python train.py --experts_per_token=2 --n_kv_head=4 --norm="rmsnorm" --norm_eps=1e-06 --rope_fraction=1.0 --tie_embeddings=false --parallel_block=false --lr_mult_o=2.0 --decay_shape="linear" --final_lr_fraction=0.1 --seq_len=512
Below are experts of layer 2 (counted from 0) of a mixture-of-experts language model. Rows are named router (the router's row for the expert) and show model dimensions 0-63. Each number is 500 + 25 x the weight over its row's rms, rounded and kept within 0 to 999. Numbers have three digits each.
After each expert's rows: "comes before" lists some tokens at least twice as common just after its tokens as in all text. This comes from a sample of Wikipedia text that the model never trained on. Tokens count by the router's weight.

# expert 23
router:492513463524482479533478493536518499482558518511466461517525473454523489503510471516500520474466532538511497532527516471499496526476474505506507495521490514505462498517500513533525489477565513
comes before: " to", " a", " in", " not", " by", " also"

# expert 20
router:458499465496500504472438451542481485513530512497476511499523491500509478461492482474490513522494509518518526506518505493485498501484457500478501480507492560486547539492498508539466491513494418
comes before: " |", ":", "er", " School", "a", "ing"

# expert 17
router:475509487491468506485480461534501480469539511509460470504525511485465499488500516484503512478487491500493517542509523474517506488450450507495480458505525520469527492522465520512525482521538467
comes before: " |", ".", "°", "–", "%", ")"

# expert 31
router:472493485452511455518461476508523493495544541485494483520518526514522537483481513517501487496447510497487508531498526509481467517485466542523512493524530487501543492522468524530537496519532460
comes before: " |", " —;", " •;", " 0", "ir", "ur"

# expert 11
router:466518483522521485446461462525466483515564508498484473534529549473476453500529517532497526500484521506523495492515489467493488488493504505518523513533513512458535530556436507537494471531471488
comes before: ":", " in", " by", " States", "==", " on"

# expert 12
router:461516480474499488520477479486495506474525523489490514502482493474473518511475526499502497515473470512517494546525502449480474507496484503501487485543537475509519484482444498503491488506563505
comes before: " |", ")", ".", "–", "%", ","

# expert 22
router:489486518491498498508516470495497516493533539476472471528519526465483504496465447461494460473450493485534542504466507508551476506515494464475483460498511507479493506523470566514484513536500487
comes before: "-", "\n", "|", "==", "The", "==="

# expert 7
router:477506502515450497518485464529558462452515532523463490539539492450508453490522514515519573536521492468495483497458543459504503484487490520504510474559522489503486495493489530502524481476514469
comes before: "\n", " |", " The", " (", " and", " He"

# expert 27
router:516516541527521487474490520477561521511483478507511512515504500508474531492499508475512495555482512454493491548549497474474482500493496500498546504494548493522520467490503480508505474498493502
comes before: " The", "\n", " and", " In", " He", " It"

# expert 2
router:493531503489472543481459503516532544502515528510484476525533516484491504482520495500497507515497484518517561487460498490534508520498526543475488483498519501523514503534481502519546495532500467
comes before: " was", " of", ",", " in", "'s", " is"

# expert 0
router:472514477479510510504514474487471468514511478491482493511522492517504572496517511454441553496495556512487476486478527484527505521460491491476483514491473526478532539521511540472551481455499477
comes before: " the", " a", " his", " he", " an", " it"